{
  "n_layer": 13,
  "d_model": 384,
  "n_experts": 8,
  "experts_per_token": 2,
  "d_expert": 256,
  "d_shared_expert": 0,
  "activation": "gelu",
  "moe_layers": [1, 2, 3, 4, 5, 6, 7, 8, 9, 10, 11, 12],
  "router_score": "sigmoid",
  "normalize_top_k": true,
  "routed_scale": 1.0,
  "balance_loss": 0.000699,
  "balance_bias": true,
  "router_cosine_scale": 20.0,
  "init_std_router": 0.0122,
  "lr_router": 0.00134,
  "n_head": 6,
  "n_kv_head": 6,
  "head_dim": 64,
  "vocab_size": 12576,
  "norm": "layernorm",
  "norm_place": "pre",
  "norm_eps": 1e-06,
  "positions": "rope",
  "rope_base": 10000.0,
  "rope_fraction": 0.25,
  "qk_norm": false,
  "attn_scale": 0.125,
  "tie_embeddings": false,
  "parallel_block": true,
  "init": "trunc",
  "init_std_qkv": 0.0391,
  "init_std_o": 0.00767,
  "init_std_up": 0.0391,
  "init_std_down": 0.00767,
  "optimizer": "muon",
  "lr": 0.00626,
  "beta1": 0.95,
  "weight_decay": 0.04,
  "lr_head": 0.00396,
  "grad_clip": 1.0,
  "warmup_steps": 200,
  "schedule": "wsd",
  "decay_fraction": 0.763,
  "decay_shape": "sqrt",
  "final_lr_fraction": 0.05,
  "batch_tokens": [32768, 65536, 131072],
  "seq_len": 1024,
  "doc_mask": true,
  "train_tokens": 334400000,
  "steps": 4902,
  "dataset": "wikipedia_en"
}
Below are experts of layer 3 (counted from 0) of a mixture-of-experts language model. Rows are named router (the router's row for the expert), up (a neuron's input weights, with its number) and show model dimensions 96-143. Each number is 500 + 40 x the weight over its row's rms, rounded and kept within 0 to 999. Numbers have three digits each.
After each expert's rows: "mostly gets" lists some tokens that are sent to it at least half of the time. This comes from a sample of Wikipedia text that the model never trained on.

# expert 0
router:500509460509562503479419503500549494564477456499505545492462548534487455432483469508522538380447492478423500504479501480517504542532457499559556
up0:493562540528541568445413529513534476493491415585499582499539461501517578487402491478478502419495443498500518482516551495551465474596521510557558
up1:490455484490504458470439527500468512551506508506486572562488526436506462431511543517509559530536505488490478485532441528536453557536482500524457
up2:488484565554596529554546468574528537454508465515497492467498516547524537516491469496493518486532472532522459490462523486438473484511512499470516
up3:488583464493442478509475544513514524442487456462534469480502516514444478470501478464501529560461468474482476560610525499595578507519510484482579
up4:479505508498582469501489486464499467522464519440508514543468544549523548443548459534508465505493472523557528478508581547525473536549421496515493
up5:547511496561500534525465519525504517513462386460497501504518516505482530490494514523538478491390514425431525503567511484479506542537474457444556
up6:485466508549484442486442490512491515506467535523500542420444488528429428455527530553483481529578474477489462516481568523462503527455544463463457
up7:492476473524559539531480542539527432488530491478476446504470481507483465573491506420485509503551534520505472488495504479509567456505461466519505
up8:561541499461569473504502552487512474508519415450460446544500549508534482530564447510458505463413510475518461460494475566530539419567568483478467
up9:505563438586492527506483454582494502465529494493601406461488552518515497541460472505543513428492450525533471513548528432465526510485474459477499
up10:507570481551516545492502424516478553589444526492447474535559526530500535526535502573492498567511516512546496506443481573514518449495528553507531
up11:502474558473550542471473485539461446482520480535542518506514509498497501487537452475512533489481507523499499464552501583497479596487390489533545
up12:443518421579525436523520532487485611511511508430484485536545566506460454550571529538515519464423524518455548558521524484472477514515473471442488
mostly gets: "201", "0", "200", "202", "9", "6"

# expert 4
router:461507544493504544518467474542533514502514457496520447476463523531457460443596416423533601486432479496552519535530544510504492534492573470529512
up0:554528469511526549491533498465537484498478490478458343483527511499530491508552500493544520484550472550498576472440421510486430521489468481558561
up1:473543459499491439525465493467479591510481493554530499618451479522471521470520470419484533507517486546561540505481613506401475529485496514503430
up2:476544520412519530540455490447588504438457488448486433543437508585452558568506439540478554469480452560484592530490579470478518481505528394456441
up3:448439537494469502483530563503484471469459445462482500465566508513580509411510486599455472507482540465485494507566495549522501457514377463464428
up4:547419550442496516413502467508515443535509471507459528481502522465527474534479459434508460502500507471556521436455491504458516511405518493525512
up5:523488490428490498530536500549535506490507523444509503541475623517475523509552561435499555480609404484521496505495535439444527495486545450410459
up6:493551509490575524480532440539578588406564536460556442510400535492440515467585496464544424485491493498485485583506524530506491485472523497473530
up7:517504564450518503534552488526538460508514458545472473448434477439442539466484500488478438515498526481459512597480456492499540546468494505475517
up8:526485445482480470423557557502492465417480499467448439476432487522453505488481494494503489420387498520458471430510558525514431589471451558546540
up9:491570513509482561482490532493487482556521483498471497547607409511468450524509534488487527454457490538511482514541465452505446529530513450542507
up10:472546500470497483498487505537423527458482454501579507541565480546486510519495550500537559433498558513490448493591544538578496538463460437548584
up11:543459479479562447487505514442511491428453511563584517551484447485533486471567503543506543410477504448559539495479529418545408514539460546491499
up12:485518424479476467543456440456532497488496459537503462487555526506440531517495523551506507509514550463533497443483448437552492555447464519451495
mostly gets: "of ", "with ", "for ", "from ", "to ", "and "

# expert 6
router:523438498502483459496490489500474476419456514514491517517447454532535476440500499490447458426488479544436515527542537501515514553561500509439468
up0:519449519416439524473576487463513483591485528488450495531535499523519541571502520475494485486533552532520492473522446486420521555496538484388428
up1:518465466476511440537472505528549487552481510501450463531508517448518579510534552497505464582492413505554567500518493544537552550504504518608514
up2:459534522522517461433548515479533421511459549450543468510527546491568505419544497497456481483457496458535504534505488482464455484505505438512476
up3:481533522546508476498502486503528526510540467523512455503426499501486493551579498493568548438561503480534542465529549512438513448490522456471476
up4:456573393531537551499485480558562523502503478520556480502483485498499525496521510433459549467468550481489515531450465449575475504500508491538483
up5:484433518448526528495557481465548482489531472453537474515543542540551494442460452462531500432422498448486477439503518521488486551552545496472528
up6:525461452439474561499596497446503500481510528492524496479421478455520532523436473520540500529449434466494473476567476542494530451515456577461482
up7:514425541531517517543573491557467500500442532448470441479531564482549511445525508559533498484535467472549427484528542414505467483481560475540479
up8:503489544499555530489537454489494504508373532490471540526457503511533484518495474518406488507513437545538481501570511456558447485471492499466455
up9:472522532510485433544521434424473506565519533425416490472460454558520497478562490480463500502424529449525465539516467474546520535556538486453570
up10:505474502509507535529468538436460536510454488476470490540520410473515542460475532501467509580476418482433503557490475512491452518517533512483518
up11:526472492507486496525456482564507482477465509556619522503503448480507544463553504500572506506466497493490556470499550548516490536537368491469519
up12:508462501526490500466567538531500497559519514452488469591523472478459500526557499420580547489457462511495530487423498561439485463508464514414475
mostly gets: "the ", "\n", "–", "| ", "The ", "i"

# expert 3
router:487519436467501603553501484553495455504424506559439500528549451529511489559406553493484478476421476460512473496540444551550516457426489451602429
up0:511433486500579402536468421568475507467436479556455535513474508508508544506469556497536509468556493515535464524444504508530456541538487524495475
up1:458464517517431506502496462475450572473525459460524510519470426486555527536487511450481523497499533522526479455445470500466542563391487560515611
up2:511485536505540448555550524548591392476542549510450485509438517495475519497525560505509509524488471432552476537515388499488531448475538554538496
up3:554484465559509565516510510489500552398526549507503501570505505503466543503581498538436477509464490536573485559557510484540544509481491475457486
up4:464455531509516538439495565508539581575520503446439554475555455515543477518482472474490450521495482473511445499552524470536488503504477411550444
up5:494494477454482450577477552510495501554448550494473503496435504500493424366514483492524479505457600523588483500464436480555484484508465560493506
up6:443495469557519487580494486441471516575485536535538504460499516502517548436520520504451545504453414455544467459452550513495521454511485539478437
up7:548481507478446475497481544498540506472467500527516501507481524507490460519505410447489405526487444491456512449474525544536480487531472487489465
up8:533520542533559519504517545520501506419551507516595565575551440507496472516506524467462496542494442498505468524541505557523498470589448499545514
up9:519517528462551558443516525479416479523519512492505455516502531501481470461528523536475453448464452505561517448488485507529468460513529547570503
up10:479560513496501499576504549473570464537501505469425504489478503487458500572622568502513469517499527481450508499498502561498421508492469480540465
up11:544528451572484557544548468490529488576503441550523494522515529472508485479418474541490492553471527475517521547538528518500516493461457505481463
up12:466463521396440544469475488596504555430500524450466555475457515494508553475505437495507503554520462506468562534503534469484513390547451528456461
mostly gets: "that ", ". ", "which ", "who ", "He ", "\n\n"

# expert 2
router:488536467470493501543505517540551471456497480559436558493523414451547526451501500525492492508448446438465547553495471509521490512501576610455459
up0:530512469451537502461491423505494458493500500549402435496544553534527494565479493427464510559543448584533437515505588519439504529515559509486488
up1:570537481498580501477517468454544495525506426530532502477497471495486400510480585450576539505490463480502426528413535523459496540460520510455524
up2:480489477596566523430532534508470535480497510529459529489432490548583447495465466559448532436544502522571494551528497521478492541423537493465409
up3:484501527466473494568561465486427508469455447528517447505464539475521509506494428456465468478520531528572506499450485577423547544529483533485497
up4:551552519495565502494558498512514546482541480523458516521456510527491444509526563455463406491569490471525489553510440531529481447458488435463522
up5:509577481482495559485505517510551413427494536488501495531477527534509506539473512535473505434461503562507500519545540495507455505577469482491523
up6:516543467496506513534511537496492456426476427457437459556487510562579533454529514482576456458510467485462543525494425486512532531500469548549472
up7:498465459423499527530546545535516525445467515478557509524502511479462499475509499546597539480447491504472504419565464469544551513502550509465500
up8:450516468492491499484454479502560489520519510414425527500535522502448453469427497534527491480529501461506577533459441519484595479547459519433514
up9:521501541521507496559540461465566543558498553416547504476468467522500495497495516416453442526595541479529502412509524492456519532472422416522520
up10:476573511496550457502537481508436476551509440475445467485481516447438483452499475526490514556499500562471517553520521590537501573468504468459554
up11:511548567473503464526503462463542414445515475491500491467517551486514440482542491556473515543571487521494485487430496452501518526473458535512585
up12:520474477464572452446475547535525502436508470516497506486463501498506589473551429529502524470500544479513473485418544538482514532544494492520465
mostly gets: "o ", "% ", "ers ", "i ", "ation ", "m "

# expert 7
router:478473484467509518584560532514535532548479491486517413400504479571461572513527454404451470417490481469457473480498517456456576455436523533486445
up0:490412513479435544593535407505497516555471531516448485572503531492491530520508590564538528469508501496443512545497419628469494508482518506455502
up1:513471492505466429519462459492494515419464508536432561442492461495503511467556455497551475514507469425461497507458485520520457432447471473471496
up2:536460506534486502526485454522491494471515493538540461581476450473451481538490506465456507486494467480559482519549508513464560524516441549471471
up3:461455544485513562536514518464511468530524567438483441504483571543457513460482524476517528518457513424535465487521490539475570472515549535496437
up4:494519524372415441535547565450499501542531545563481524479475526501526488531567537484561468455468485492415557496512472462513586425521496428486435
up5:466471512535522418492518490592533512501472460497469446473520446464479500557470487533564474466506528598474502500537458476496551420513488513532466
up6:546544452541557451504543475544477471502448458521461441489501523503489542485577445508557504423488437507508471492465522453508494542463515527611484
up7:497500555545564522518552431514449540510509552456406580463464500474469497513454510484552450584504476447511464522566526515470539472511506494534445
up8:504543517463472425466452538487582483538475505537538543531500462492478551551492406505532432535456504447534457463484559505545508512455517563449525
up9:503534498466498548547433477513545438487479429467478517514541522539447541471454459481492487494506508479615476473572505486526494524490546508493533
up10:449536448487560525488499526503496481482491491455455402533574422482506467496479503495493509418437540456514500507489638492476606437520461492391505
up11:474464501563448490512535530543498524541457483479478484478434399494489516501432519485440516531454450504484481443435494451528521498437452495518501
up12:550497446463461590519519502462489509436539557506536507433535510542534447468552507481538531477433500486505435434457510485526444500500503557472447
mostly gets: "was ", "has ", "were ", "ir", "or", "ob"

# expert 5
router:547469392501543537502466542512484498541494496574570554520557421475453521484457579483476498519474457568497480484528506437567559546551524493463454
up0:533627442530542559483554565442542406561509380529468510550488450372526570475472434544537540558534486455503508512486497482513486459540501466482530
up1:583433425492487497489498452485504482487476482464497509482560517497409501527542479552480487523563401480457584496440492516484521564436490499450450
up2:511480500459569486561487574497541492530484481530497446561506505459454481504530508435511548557521480519505532469421493487562532490446411424502457
up3:544529554562486507552527484505472493505392492525593498536491478478492486425506535523451489536490504493466469526469514529528471513498532532449507
up4:510488497508521502472477515420561519455512506541505494538494431525563525549566522520467408546508470573450450459432529459529474520457498493434487
up5:506415460485560561533521536536445476479446549479550467506531485474503598509455509513515464482529472483484532464482499473563492555449571515507477
up6:529496484512495538513444549479545470483485545371481460544497501491515541535542484493497493479418532471503461473486481528497541435512401499542554
up7:547540462491573567497496504517463494455435536573515527539459497486537454545502504532456501464532466607451498486424507553551469548487493507533510
up8:541481483484546561501499526426482557524514467472435495470537519562554419498510450508506479448520433566530491471558392485526515505489569501527474
up9:578486482500503483500461454493494414449485505526568522480529442547499562504503506454498580504494594510486519484446524537612560522441542506512613
up10:543512534507459573538495458525497482507528510501450519490414432531478526521440503481437451480450514548502554572555503492511616461457442490478544
up11:471437519506519505516499468467498516477483504477515429449490476566457477510591459502502474521539509583514490487478538462510487505471520455524537
up12:483499517461456574564469465545556502520530518529410524487472381498518492536485529454473442604453532583464474543509448470528514484579502586478521
mostly gets: ", ", "\"", "(", "In ", "), ", ")"

# expert 1
router:532538491446523487487561492513548469467447487449462434504522552438567530499469446496477550497544497511441500439490571573487542533501488531465520
up0:447475456520500524579450527485550456451475507518553499601494551468480439518402477534525512490551484534454487494557543557524562497493513543471439
up1:511468443454544544490511409504525458399481448522566539553524519455503517490503419490513535519449430532517578530487517469498456513502446515505452
up2:591464499468520575482435464417520497470468477509559508490513450468535507514468478497505556497492485456506473504534515557515496531534515629508497
up3:473535541503520475459542512552474511489562499494532499478448495511518496526555447518502568472516446527472516504476540569487498517456435504438444
up4:544495397594492514528508507541449460565512462444504493507506457489543593544471529570549531504437559519535489533449506514471520458485507575556551
up5:521488492596518496462481522517571498477557430489556493509495504556549572462534438427485420518508537537534513540482517530469468537542403477455499
up6:464539499538480423500515475508439514450398491500530505517562503501519502565548470494539506525491537470509567523533528498528471489509523478434520
up7:410510409444504503437470470541536456434507487469466487499447446529460491543451527472454531444430503510490565473528468526510439480537462465463483
up8:517544460507514515529536406512470486450533514418481450519570515546470499454461466500441618508471463534523517477574581502445493513441531420458488
up9:508497507408538515541487479491523517500530565508461512548482490566502535493497510566578522535480494505468518489470505536486564487464434497481494
up10:450520471479522477447473411547477526578520587492465578511500551481581526467518491503477499501479494428505485523446549499450497442486481522490481
up11:493563508454496571512546510504478474450494454436491473539507462477505540504484453554472488504449494469490500468560536558487535530549528559480526
up12:433536437520589527531430505521587527384499557513536562494449395499512478519449466444401524441498485496469487522470539458466482472553587507446552
mostly gets: "|", "ș", "medalist", "Kar", "č", "Kh"